Weights of a small mixture-of-experts language model, trained from scratch on English Wikipedia: vocabulary 5395, 1104M tokens.
Below are experts of layer 5 (counted from 0) of a mixture-of-experts language model. Rows are named gate (a neuron's input weights, with its number), up (a neuron's input weights, with its number) and show model dimensions 384-511. Each number is 128 + 32 x the weight over its row's rms, rounded and kept within 0 to 255. Numbers have three digits each.
Before each expert's rows: a language model's description of what the expert responds to. This comes from a sample of Wikipedia text that the model never trained on.

# expert 14
Description: First or middle pieces of proper names and place names, such as Sch, Mal, Ev, Ca, San, New, Pro.
gate2:143081142114092100060112061111124067132200156216154087124103161172151129166100114115103152153161182101125162155116188122151082108057138162133161066150128156173090147102104089144129146118186116130160108153146134140132137157116126193149109131148112141137125077129150130077104175114183145061069098166119095110168074170209189124104142157101201181109122107124144123122152131153186170180102
up2:098165173112126141138136126078103101067067157143052063152145113162156166133107139110145095139154115115142100143107103119146120154222202171138096080145064136160103180149129102192142123167144165110121122105091141151103136146135141197117086089123188107127102121150175109145107162136124139102137124125055132103147119116155178144072106062109204155143170111117174091120128078162152125179119
gate3:121118059083145104106131095141109104124137154156140123145137129155145116172130119111113119109171135124097121135131166179143120074090153159100067084127117128155151089087133134100163116094119153191145108123135122150120087117184066120129162146112088151150099120133157170102106109121135114094092102201190079138143089114117160173129090178112247155065123061118112040132189097150137116165115
up3:106178183156095096117117112118139137198155162138145174203146106131173162125135127133141155130093144106169122104126109141083108148138110166110174158134154130161084157143120107142100159166154143085104183157106112105137145170050148220166148159106159143137125133112127171190144170073098130110066147139109126104088110137086162079142136114100046128132096167145132146152075134092188133106197

# expert 19
Description: First pieces of names and foreign words ("Kal", "Bh", "Wh"), plus pronouns and determiners such as his, their, these, each.
gate0:096004122073117151090182159133067096147192134158067076150143108079157103121089154098098111172144116163113123159096176158150095145082127133147102116123097110153098124150124129105095160090125109148156117161114110144103109122146097050149189162077107177142055131152161129093113141132141138071124104106142153087160110143169161137113151124112171074131095137111124025135137121145124168098148
up0:084110130091116164096126188128138135132144091135114147133042100176131163162184125083051140138129137129164096142137139168190064164149134107059103108146091119123138139145184121148136137124129130105029113106125179119127190143160156123041153130118145122147153088096124165132164151053117143111136107147171098137091115103116119137133123167182135175152085071144120156084175142189091181154087
gate1:088115151090136152053137132120136138144137122183060148141145147110084113119068139143102163068156101084092120132121191148163072145075117109109111029161082166146155096119109064128098146181115134171154106154149130142166156120126048132119146132097135124130096124135114165178142133186174086061105083173128107178106102138120148147134090145132181187087083078134159076125137107134136169160131
up1:160131130175115091142142098192097105128106164096139122171118101131192142099155083137098142106146120139140154141116138133129068118163105135132168173158153136185057125122092149121141142081076113134102137103139105105117115158106145098198129078164153175193165071143169088040116162104148120156103127156093099117158104168150171155183202162112105081151162142119145125150100121086161108146134

# expert 7
Description: Four-digit years such as 1998 or 2005, plus prepositions, colons and line breaks after headings like "Scientific classification".
gate0:122131145145140103115133125198128123158126155072073158138109164158142160126053129118102082128139150111136093105117225127127134061098119123153168122097204143167157129185152122116121148146147160201150109178134095157196085113135126146149127134113085125145127103096132137165107131083127157100144080143201159120205064111186139056137124115121114106115157115085163127107085128081143103152129
up0:151079182132140138129116154154124012113160136105112105133155121115153069129133140134154146127134082143099121178151117160137108094183121172127079113136141107141132128090140143174092149101170089098119073161148139088095133124136130119166144101136129130100125108079176147077125143134098102085187103128101158161117186143114113160123168118152144070134124079183109105177096122074144151119126
gate1:111144162122086166117182136142140126128104100060134103190139138134127151192141097155109112127134128125138141193121147098150124136152111108127161110131076122127164135106093102113118117135107142204124061153168158125107139144067134144125046166127162108145136117089158076130105139122105143083128009158138126063143134133122116125205222174125160107125146139091192107081080098124141103178111
up1:155070143102150122083183152130149064156138171114067166147128108120173129183110103111128151095157183113119125147133133091130142080168166118118136086110109122124163144108124160142109132126153089138097126120109170110158148133103090200148099094107181079111170116105128104142099122094143155047141111120174124144170129068118131133114130146100144092112111115147127098146089079167140143149175

# expert 25
Description: Middle and ending pieces of common words ("insp-ired", "scutell-um", "back-ground") plus Thai and other non-Latin byte pieces and em dashes.
gate2:084109138137095110156118154132093134156158126168067127144106087122107103128142097129095101106132137146135152099125216149126121113070117099143148059127140152195090148123106185135174167142103206153089117175060131153135166095115095159116139093093086155155143192141130155149179135190153080111059077138108082053141146132135094082203132123157204168101123143144132061079117152102172114083156
up2:130077177171097106085079092153145184081135146115156132125092114134145089117154076106123125121210196089176133119146127121107124155119117157153052092160149111103148112076158073128143211112070147134153148114080111142168140100116099137214201102136180081136122166088117108056092084169095132106108136149169163166171126142089158105121118142159053122143106156139147103134166137185150117136109
gate3:125109150120116160089044137139085111131199103183095116099131112111106135128131095146136159104122126076176150117146156167115063108046113133109147148159163142208123133135094169117122176108088130180120125152141120176153112163125091130111125121127096158089145123112136141130189137134146081118078035140125113084111157057154207159142124177143233220129121129097130050102154149141109132105139
up3:147146202058099121151174164082172131143096139171131091120156156154147086146110132133099100099107092148143177125128171106169139096121124164100067164132097118110154104117093179142150143076110116139063134081098165122179072106151164088154129077148188113138079137175129099255128170100105105135149152127140134162125077146072089138173151114127119025135134121084120103147088143089104192165161

# expert 16
Description: Pieces in the middle of words or names ("Sch-m-idt", "magn-et-o") and adverbs or adjectives like well, still, soon, throughout.
gate0:138078081134132088113141120114125106132126173165105093128125111099161135112121122147150122102114133108127134158166179089113112122095128123120125103117081119173126163170129097189106131105136168146165106139089086141102118102125084109115144111103108102163109103090168109089075158096115185075037060113156108149107108166127157095123137150084179166201144071142086078065170140125111124181134
up0:141186146132145135166172175108144094115142099170110123131164155109108143188142154040148239106136141090117151079099097174170161124147124132117162182103080088095127175115131162080159189045121104087100147125062088072158132126135128115161116121157096159125106118175140099161151135141192207143110219106152120086136071069118043179114116141109162154090090159067122097089126133188149137110142
gate1:134100070081165124081103157153117090171184080151132149153078102139106159135142120115096153108155133165094178131109137158092090127109151137137148131156107105161123093144132099124124148070115150153137144200113145179140125153113102135104168099088099088132103104150141148123074119132098127086077085183136104129100131148137115173139120109066207210129108129119126076095101098186139141120134
up1:140117105115131066030144123171103147108105117128164138085059173129084122118135115128137114145133173156112182150120098090090071086134141107099132156141126156140139054138142101139162145087160116134146144150118143150104144111133090195126157101138118161139141107117122143118102128146203177129145143167107078090134111145112135110115129160167148129116169098108100188169145118118088127126121

# expert 4
Description: Table cell pipes, list dashes, "and", and closing "),"/")." or blank lines in football squads, filmographies and court-case infoboxes.
gate0:135076140207186145119140134122140099183168223126152152154121142109185119155150166139135146165116132172088089133151171080135122090083101112179103146146109130168181154138144130168114157140098147151155124101140105162144144080151062200119135104170103135115155106162093178136177144130181082114061095146099148095118072111151117157144158113061162165142134192096139129124144150145195099123099
up0:071161132180096113157145148121118133181086131143149211162116088144138101102124108119100160030131077137125087108151146102090141117062122126125138149111180166148091151124075095128121170135143086152141108136113124098104078157118098189118196125148160143105195108118079160065141083151097107225096156160115113147102184097110150114121115127176174097158123118118100126102165153163142135167074
gate1:167124101120089165119155145152098080147133104088085164170148140106145173154180094126151109187155176127096148076135145116140154103105075116087126159120115098196113164058151101148146169095151112137124108152126175187153176118126110189149139154132135160156072071120107159114162115142107084114060088158192146040113081134132116120097140112092168169095143117162114116078189150107119172162059
up1:092157231103175078168100171117136029025110174182172127090053101092097157091130145119127115156089102114153118183101059137067075149184070091079092126119157159165072094133130161114116147121089162130148096134103192175134123062171096120078098128170075099159133093139104155060131115167124127117127058099157119104157214158158165097148090146151152165133129102143127176142104138117163144160154

# expert 28
Description: Noun stems awaiting an ending, such as econom, proble, review, cop, sal-ary, plus zeros and pipes in statistics tables.
gate2:127096114142158191115110114107132115183145119149151094129083098124124104119144129108138120109137134096075117120139165123117095073119130164137118114118088096176191122154097143111100157075116127080175093160115125201172120091081096131127132110115120097135126149126124137129091161102168140107053094132147112124101147180177173154127135106160180202154176125130113087125138128207145158122124
up2:091092133117116155161135089130147131103125109140178169127092102155132116135100147101112136072172152142093088096123160079111165102142214195136072111151137098144146088212188111140132097108084161131158145104126133048140124091126112223099119182099137080169144110132095097164108103135157122175126080128155151129067128138121141120113211092061086116091149123098094130150107120134040112170136
gate3:129124135084122139105147111107075122162200125181136105097143110127079085094108159090094180175179090120149151104075197129157077155114079161129152099102131122159138086109138131112161176082091138173145146143157139147162196119090065167144160138110090114160117116171142117132089147172099057113126074145144145111107156094134168136130085109079206198136116116120121078108122158096134157126149
up3:163154112146139167088202088114112086107089136185100178126176131174135113143112107115135194147123106110129116117209171142145106095141110164167141096182096194117110180150097087146124194080130100121133159153102112179142114120133105074135094126154116091137139129167194126159155114098124083203120164140174131096111146123080171108198164134125154134168083089130116088093169070191137148144104

# expert 12
Description: Inner and final pieces of foreign names and places, such as a, ian, ov, en, plus first names like David and Adam.
gate0:124112120093129119105166118125096114127187137156142147176161195103144125104118097121117147120156106102125118120133154094138070102122127115139127102131087131142140135079139104104076148120144161178103095106136126152139151081152099130156128111098129141131098123127117125117117101134200056131078032184145130162110117126130166126174135144103211194102166150082121085106147141133146127175136
up0:191018093160126138136096186127103223090129139099121192122041130104152088177101112155113101141128075107156136097130167127129095126090114097129067086068111167068133121171129128152126094147155097121108140112138129117140136122130105102187076121128117119200140132114155136144069147130100169174128043177161110122057095142127147150131142195111201114157080158127111150108140168134136104153088
gate1:092107179156110118162138107151117125098153087168111112091165121061141120127078082126167150086130099156150114119110181130168099082114146133123139110156176091176108114136119154101147177129143138161191109157132163163171147110117108143128127146064140119088125091109116111164130126146149136067058052175130139171123104138148151075121177129111195203077167128115100097144119111173132156109136
up1:116118151123099090158113085186193115197154111129122093122100118088168140111136093143174170102126082141112097102147075117072118148151163140092107125151176089118052111114129107210145130109072122072158138117136160147183195092130100166127121082104185085111136136129129129150088128082093149120063134119119113150178151105115132109087113110116174169160140168144085174134092095153117167115135

# expert 29
Description: Wikipedia section headings and table fields such as Early life, Notes, born, Released, season, plus pipes, degree signs and equals signs.
gate0:164151144091133139136111115117128110173105124173134137119093117113129129153105099113115119132160098164109108110110184163133128160085099101157082099128115122142098127186083134062186116142104163119127140215144107182119074115121073133122114144126122129093190162100132120095130118169156174101113053135119175080138087132170045111148054109154181161152121172109140097071127169123122137064170
up0:109071147146081124178134102067169094118158198076141155147119134090157132040127113161146102104177118084136086171159133138120094080094091129126145117167130122156114097123131140107082193039099146132151115124150128105134143103160091139134140112108173134132137149122134115140119097119109195126107173138086122202154175131079164125134204129106131098128148089131093148177128150140171092179086
gate1:156137080114076092089169114117110076147176126194163073111138150098115085075117143183123140134173192110170129113085228147153122114095093164175113106186066154164153081125146146122119133071100134145102148128141101159140150118113121193117165136118148108115088177098185154118109122145129105082130121085071107133156119139173160194176157104117227157116078122095157068124142119132120176130138
up1:147099064113073120120166144133093089127138116133133147089153178099112090094118133118146133134162188111127169108090164131145116095161141149163103146143079108132093133078149140136148176138137102140081107123106120130122117156064065180098116089123105190101124115072155150077108084104078187098119178147137096181134154141126142097132169123128142134144103131120168134179162094145119152097120

# expert 27
Description: Words and pieces heading table cells and infobox or list values, e.g. County, Engineer, law, English, often after a pipe.
gate2:162083075099155121107118136164139163133172138119123127151122063128163120069116177125127132153166128147106131151103148122137062130097133126119118070120068129170102149127157125090072174165118151168099117121107063137102209094139155205143133170108080113128113107107188129096163172119147155077048097164141118158138148102183149186096111125148176177084140079107144072104159111158151129156089
up2:084067107123129087123163112080154186088166182154140174097117188110079202088150102103106172124100137178184094127146151086115114139137087112158114132140169136107155110175131114129105084156158150149170106136122081125130141075174136092146107098197154147119155149080207132055156128190159167147056104134101090125189106093112126076119136113149136110074119105143123148139086117100114056135073
gate3:107080156096100112095069142126109100106173086158089132148159122112206110159075115140135158151174092119122155152138164144103089090113119124108109102089129115187154158122145167132097114142090156132144108120145111171168081111135095106140171086111123141183186091129179119159114176087137138111103052122139130119084167157148130123099097098144229180119135085170128062095126138147141184175133
up3:148108129178116136104180164172118126119207142127172143108094122128125106125108126055096168097182171140138135108114122140151150112074128134171112160109124171098199148155112091092145173099136123139146174114122146196089135126097127174151126138107101103116080126113093166118073066163137135157089178170123142130135096078110121134151147137163146145100103107094144092128172123113149094102125

# expert 18
Description: Opening stems of longer words, common or proper, like ch in chorus, cont, expl, Hor in Horizon, often after a or the.
gate2:142124088121169097142146133168111103066134160155095165149102117094074111147108118150122130110138102172121196146131196102105080135109118167083114090100145144123168110134148098097105124065126110163169103133130142152147129097153062090128163146129109084122081074179134143112102108111104109116130053124128133122115159105135110132139094137083255211175165145154119063098166102159126144174118
up2:087197131110130130116097108059166107124205121150099156090100160131142191135124077109116136132097099091188135123160135128078057167144126118152194178082174102168100131124089149155073073157151179096117099142093123194118140139137132094145162088122064190112124082081099088150108099124131178170102180169132148157102139119120098195163146102115072182083131175096088139061093127112150157090123
gate3:119095059123134085112127131132137127113179121171067095108077093152145134120176173107145111136189105155136104146100158117100128091118112103109119067146104140192134101126144089135054186123123148117131138152098148140155163147132124157143174106120093133119131100134146147126125121184125145052064103095091116149104125135136119140117109107096173178154146168122107098112128137155155161163112
up3:168090075137170108161121146044050132132153068149203148184150153158107120145053086142135121161100159132082075104116133134113158182075100096124168178168145133093192149127132159142139057111103177126145104120126128088123118132142133182153098144161179144134117110123151077086099171137075127124144125121156101155092104132145175167123109161151143093167120113082144082143153177134126119114079

# expert 30
Description: Field names and their inner pieces in infoboxes and table headers, such as Released, Length, Genre, Commissioned, Lyricist.
gate0:106133111124135107121159088135107169165119108162088114173068101106134105135169138184083136175134096164110126123109167113145104071085157124184150133176136082136147141091121105132108194138087164160186135168158114165096133093134045089105130158139114114101119095108106097204093136126183115080080083094077151086127141117153121147113085163119198160131117071111162138071134170161154198103112
up0:161126097129137156164067128093130086107124114189114100124097144124103102155137153119164141149127208147176140123145086070162062140167142134129113158143219128154178165142137149192116129104163131085113167136120198155063113137106145085165194110091106120127120101200111118066130125124125084082145145125105119146109163148088103104122196149103238114152152105156144176156056150120124133090108
gate1:134091119071161158133157143141123061075143123116122116182176125160106132088115139099145126161092112086095131163140193114150091097100148157158144113128137171118177143124153139137139143073147141134151148141141125207141124122131120115127133140153070146123125154098151121117162107158173136072079069138116096140104139119149185087118140097125193176162117133122116037062174135161159162101093
up1:199119172125119122119165102159128118196160166109132085096209115118147115134162069171144150114152135125147111150156133128111142169139127089133171155123161147068131086091082129126089193089133130086139116095143110166061065134157110130061146140143218120150157107132145142033129109088071147105163136069118136086099106117138138165143077112122151136152151105096121180112108109078138118118089

# expert 13
Description: Short pieces inside proper names and common first names, e.g. "Kal-is-pera", "Bh-ar", "Jul-ian", "Geor-ge", "John", "Auck-land".
gate2:093101093147107112104092127093133099166175060167148100155131144109125124192125097115103089124106132116110117192108186142097106140110090110112143079120140154144127111147126120136137161148130154168159115172071082182128147133147090121093164170141087130140146103118111166150092177103138139055059077132131096090119077124123104134136140135126172189146101111128132059093133089136159177100140
up2:136139143115181114144179173102170086182093150188165159049144132137108135160112132134161149088157112127152165134160150143110103141104126150069144124137132100161144123169129121140120115145135116144135124147098154164189116139120102108075099179119154113120084178125130077189125100059157141156094144137156114150098083209131133130133149172197144196152101113107085171108103101061118127127129
gate3:119101086110132140129141141137168100153078120098102092192144125156121086113117110122065137113123130117127150116125207115100072077131156109095160039160171123117166097114132132138147171142142192127157088145131119135145124027138074117123127096146097099169113075136136191157127104137151117090120117160108110141144114144126149151124137096110155171160180109136126094093127165121136172161178
up3:152118111111130119059202130131120136159185097171111161157120177121161145123118076116158079084169148166134131128118138109144159093042090184129074156126150186103146142122120092113138122099077156128138159181107102141071134115074087115083138137194104121114115092124162153111078154088111143152089177118110170161086141128090074138156150142169181122099103138128195105068106142096080091137096

# expert 22
Description: Final pieces of words and place names completing a stem, e.g. "Connectic-ut", "assemb-led", "Monteneg-ro", "diagn-ose", "-ing", "-ation".
gate2:070100125155153097177120154202097132134160091182133115187079158101129146136139168058129138143118153121136185136061127112119092101095128108090094101162129123099149148096127102068119151126115159119158117088131154215141171114103067101093092145110113140166129047132132147105120098147124106152148085098101117104118082132133181139109154170083155132177114130124133075132159177174112141153152
up2:086111094075126098118104142132196108123124166107112073197110041119117156166135136152153131168138109178143157203168110136161147113122192164170184174085140114131195160053100114148145135118123104183161137143081127150132123160126131061112114102145094108105132158184143132159117155122149088149145187095100159145087141156159130136110104104130112087104071144165138172093180096087101092104118
gate3:108108141100142144055123110122113162112160116132156205119109133141147057179110104166142130120097108162134053133096179110118070085109182126113165113134083102134170156091069153137134206139111173148126110145148154184142128151136040125167163112117128162135123078114153105128145093085071156057102115125158133090125132111134172144093066119129191214109160077091153066101118146133112199134116
up3:134154112110157159105127150132151129183158136134154158148109094133173126126155086117134132116130065081159088116157161111162139122091158098090101109112098120151089145077111123171176141126067175100178104125123155117103113086065172064136125073171166198120093171146143105122148105127090079113106057088140110150151134146171144124122125204131201149134127111168194142084125145143172092126166

# expert 10
Description: Digit pieces inside numbers in tables, scores, times and addresses, such as 4:36, C-130, 2,270 votes, "(born 1988)".
gate0:138107126105115136079158162107090121131130162110116143178140117146115125136102129125164106130166141122107159156099144104188032131129102135059170072136168131193090136099136105072147124090169113163134116185131135151152148106130088111151127107068107121128087155120193123104121075142106163023095103092122160147082111139122095151090124139127165127088101122136089113121102129151123161180103
up0:209106167082161182152138163105091104188115139147102013185164131140141140137116141149129112181137132076118114092141111104170117116094107139103156115118181142140187088168099158097133116146147078087121124157131083109133138125129146212154178098117107193114119142103042060153154089145083167081137105084111166151142122071166102147163082107135105103116128121091093160067132119127108122110112
gate1:086190089125119095069139109154109119122170157153147106123128095098124145124106098174147169172120123129134141133124188127109080177086170168067148139090081111163161119019154175103104140124111123181116100111108181112111135175153117158109130158129116181177169160094131106178090136170077156085083095179146125148181085152150105124127104060105164186145153106080084132098145117119191213136111
up1:164115178092143136107135105186156150162095110174139085107092148113110154071110154151104158109163095109072113102124170108128073091072192165115091143151125118148079111140165136108098135208123146142133112112174196139125186133125120119120150124148131114163086146137130134113148091115086129130059139095152086144148078148158131157152158141085108097140087204119087130138119156077095112128096

# expert 8
Description: Pronouns and auxiliaries after commas, such as he, was, were, his, but, plus capital initials L and N in names and codes.
gate2:099150194143101114118148128146123104134173130215110151114166144134102070092163159141122103089138078139137053121141163122099079102099133157193143099134114164108143175127130111176106153129113102146143113156114125157147150105110071126073182114083096135092117067095139121147076131164157128073086059094113159105146104147154138094138156107078139215145114089127162117081147111122108145120110
up2:094138013111174169128154157126143137155123114068110119163112065141153149134180107167156164174096132162139147155101198134101093132144169122120160072147111142115128129154100130145107148125176195061145128123142115143058135193129160119179177095154137088156171152140149137120115140139120126082097146161156051140054127111105109185089045203129138158118134152143108156125131154187142101164108
gate3:051140119132179152131131123157156112145151107167085117139197096128134144144178114147123086124088130161139147156142162164143102144053111133135160075137099140110185113146072115159186132114132105155136139112079100153093106069094153113108121156122161177143097156113157115061144119121197131081053098184166099079103087145160105194133141129105178161119148148123146073107127119116155132160142
up3:162105183153101141082142095122132125166148164166145112184073132121160117101063118072175153150173075056098115101115102068104076154132157130125140141076106120122083142102165141162074153100068120080114099135147098118153147149131120178152129119131091129143136084127113126130094171113102183049080099149134126151123155139083219091113130115088106149117086142116122170098145130232069167136134

# expert 17
Description: Inner and final pieces of names and foreign words after a leading capital, such as ose, er, kins, sky, inson.
gate2:125149164135201138163106159090093105161173141174144085151080144126176099113143141109157139122180111123120160159083169126123073115053140115184116096146158109177107135105142089152086121128088164123162117177083074134185145137117122123093116109095097172161092112161126168153105111164178111098097096131139105108142175155174164099107159133088209149109162126133106074085139123123104129157145
up2:138115165166118107161152116174156114184167157127124074144138148046140109095082096105129168105172077115078159150094162107150170145154110118130176063106106117108120140078102098109147123152143132181133144097109153140100140124125148063129165082079119129101136156115121111164164116152207133047124159112111131101081115082168154081136064113074172168114153099080132124183066139144189147125176
gate3:133097106113167077118115132092097109131179107103080111106172101108186090187120122150112128134133076131079107126139245159126069090111095110106135105162106111171158180133101163132149128118100181134117142141127093170134114110092086124149194176077099109202168055109122125089114106163137135042067088130143127107113132144163174124130156111155254175147099127113089086118159155146147145173084
up3:101171190131088119134050098129134099148102150168199099142151134117096162178125128143111126105108132129136098182058045149148103145135148096165098123121113142157104126118127117093173120168146150158126133133104039160117074069157122131104135150136164135125154102123159151136145124136127123138134111105179187171120109169135134113116112180195158109093095130152144128096145154171173164153087

# expert 6
Description: Sentence-initial words like He, In, The, A, plus years, the articles a and the, and closing punctuation such as ".)".
gate2:174155092124126099083124170130099126180151133099150139159132151084116073157141108102165074102150167140118099146143202161185080121097131163084185086139162139185159135139132107123097196124132152148103135111145113123154088142151113140132111106074133065154156060086152126163104131137172158048053112146092170116089174138183156104143159106071171132117114119096111118126176126110175128192073
up2:152092141097079129143139089137206140084136174152086096072135122127089165095092155116078178126171129177124130157090132223156136118171100131109120129098084115125093185172044071152153174168112106157124093152092148162120191141086179100140082146193127135118118083216154085140164151117108067170161111070127120021169089116131070130159129175170119169088165125121138084158079140084116125094155
gate3:169119121134096117074105103133127105199156125190113139143101090085158121150129113129154133083167120143135134115153156114133098084125106129147151071150114130201123160119128093097123160156116178211114117174123121164142144140125103169177170069093084112135126110117103152129117154118110108094077095124157135113146126154157144118127127145114190170088123120144145085107132133167171162139096
up3:083141157106102157070060110120135133204100099116118065133151084152123122138165122181121144157097080102122164090138109105192081139125115152156177153077091100097107111096112096153084085119124209122127139072149117143128151115170089136157176106113094102148163091092142123113084133121138174136126174090154142153148097170109068103096158157140128168132129134139169142130135092140167119120095

# expert 2
Description: Line breaks, sentence-final periods, commas, closing parentheses, list dashes and the word in or and, especially before headings or list items.
gate2:127185154152152130165098170161098098119180086162099140193106151140090102149139118105108131145152109105161096130148171154138101136069128126101181068100161125178102162139155134116131170158085156128163115176169130188093104114095096124136118069076160149118114037142138117112131106160136142116097024144094144107085099162113148151137137161072218173134122114137138100076125107186155147163096
up2:120137164112087138106059140096156221115067141167141152079232083112102128158156132155168111073157118155121118083129110085133126125202097140125114143086084189105166140176133103125148120159112086157116087122092102129146155101119107169105147159118143149128136121137212145071102140140156129155085213108118168135106135080138157088100178105140180170118095134143122197108132156155159076114112
gate3:113077138112103181101137166224126119128144136120145113090121115114138117125122095132154125145166088104096119115150178158144113122044092119186179077147137096157104161134096088098121137066108119149143133109129159079161101143158063108123112171102151134173116091116106162104126106110105179156146046106120091130087094146165192185129122149087207143163124082128135131130119154143158175102139
up3:123108173157075161168106129159111166108106109162115134134070187168124131132139131084136131075114107089111134129144094195170131162064110118132137136094090113149125113106057161131103165072069144126152097146156127132129102150127134090089096154149134144123148116096122102133145112089141190176093084076130145115176122144156148158143075111149113184163148157103172063166120134175129159144137

# expert 1
Description: Periods, commas, semicolons and line breaks that close a sentence or clause in prose and lists, e.g. "County.", "That is,".
gate2:064121098130062147063142163122133079171132150158120141095128116155080102134152108143092140116142059140149111123121194146154096122061128123106092077079130102169167145111058108127144062142100167172145112122126071124135167115081141116124111119148082163154089157110139126112147147153121126080066064177136135116104110126147146162143196134102171109138127122155137102131135134168156128173123
up2:150131078123131157119127120111046092173093126176109172096122142110136131147111110116142082115109149131180151085194073172133125145126091125181160105119099060163133106153157166148060102150154147142163135068123083155134165122132102135143109108108163151100171158124146160080152126126115106151156161112116121126172132169076124129123156135106091044149124103062110147133219131099116117153072
gate3:111117147108132131110137134185113147194149058098103134179144126108151109147100107079132136143107120122140126152100150105145112121073099141109135065122074116181083199107154095156094142138130103190161133096096115081092132108136152089097104050140152127130136070164118117097188135125110162120123098161123167136101104112172077132193123125096188172105134081132123067071079149153130168144124
up3:067114103149100157157178139078138156189125059141191156131195152090131149064062103187170129137085131171125125157177085105119088150127154141142149096147148137148137179115173081125126128115082093134146114114114095083131193113104115192145135142124120175101129199140073103091105164087098075123069127128114127075137100167156155121190096190132112122126134165095134145133083151102147112116198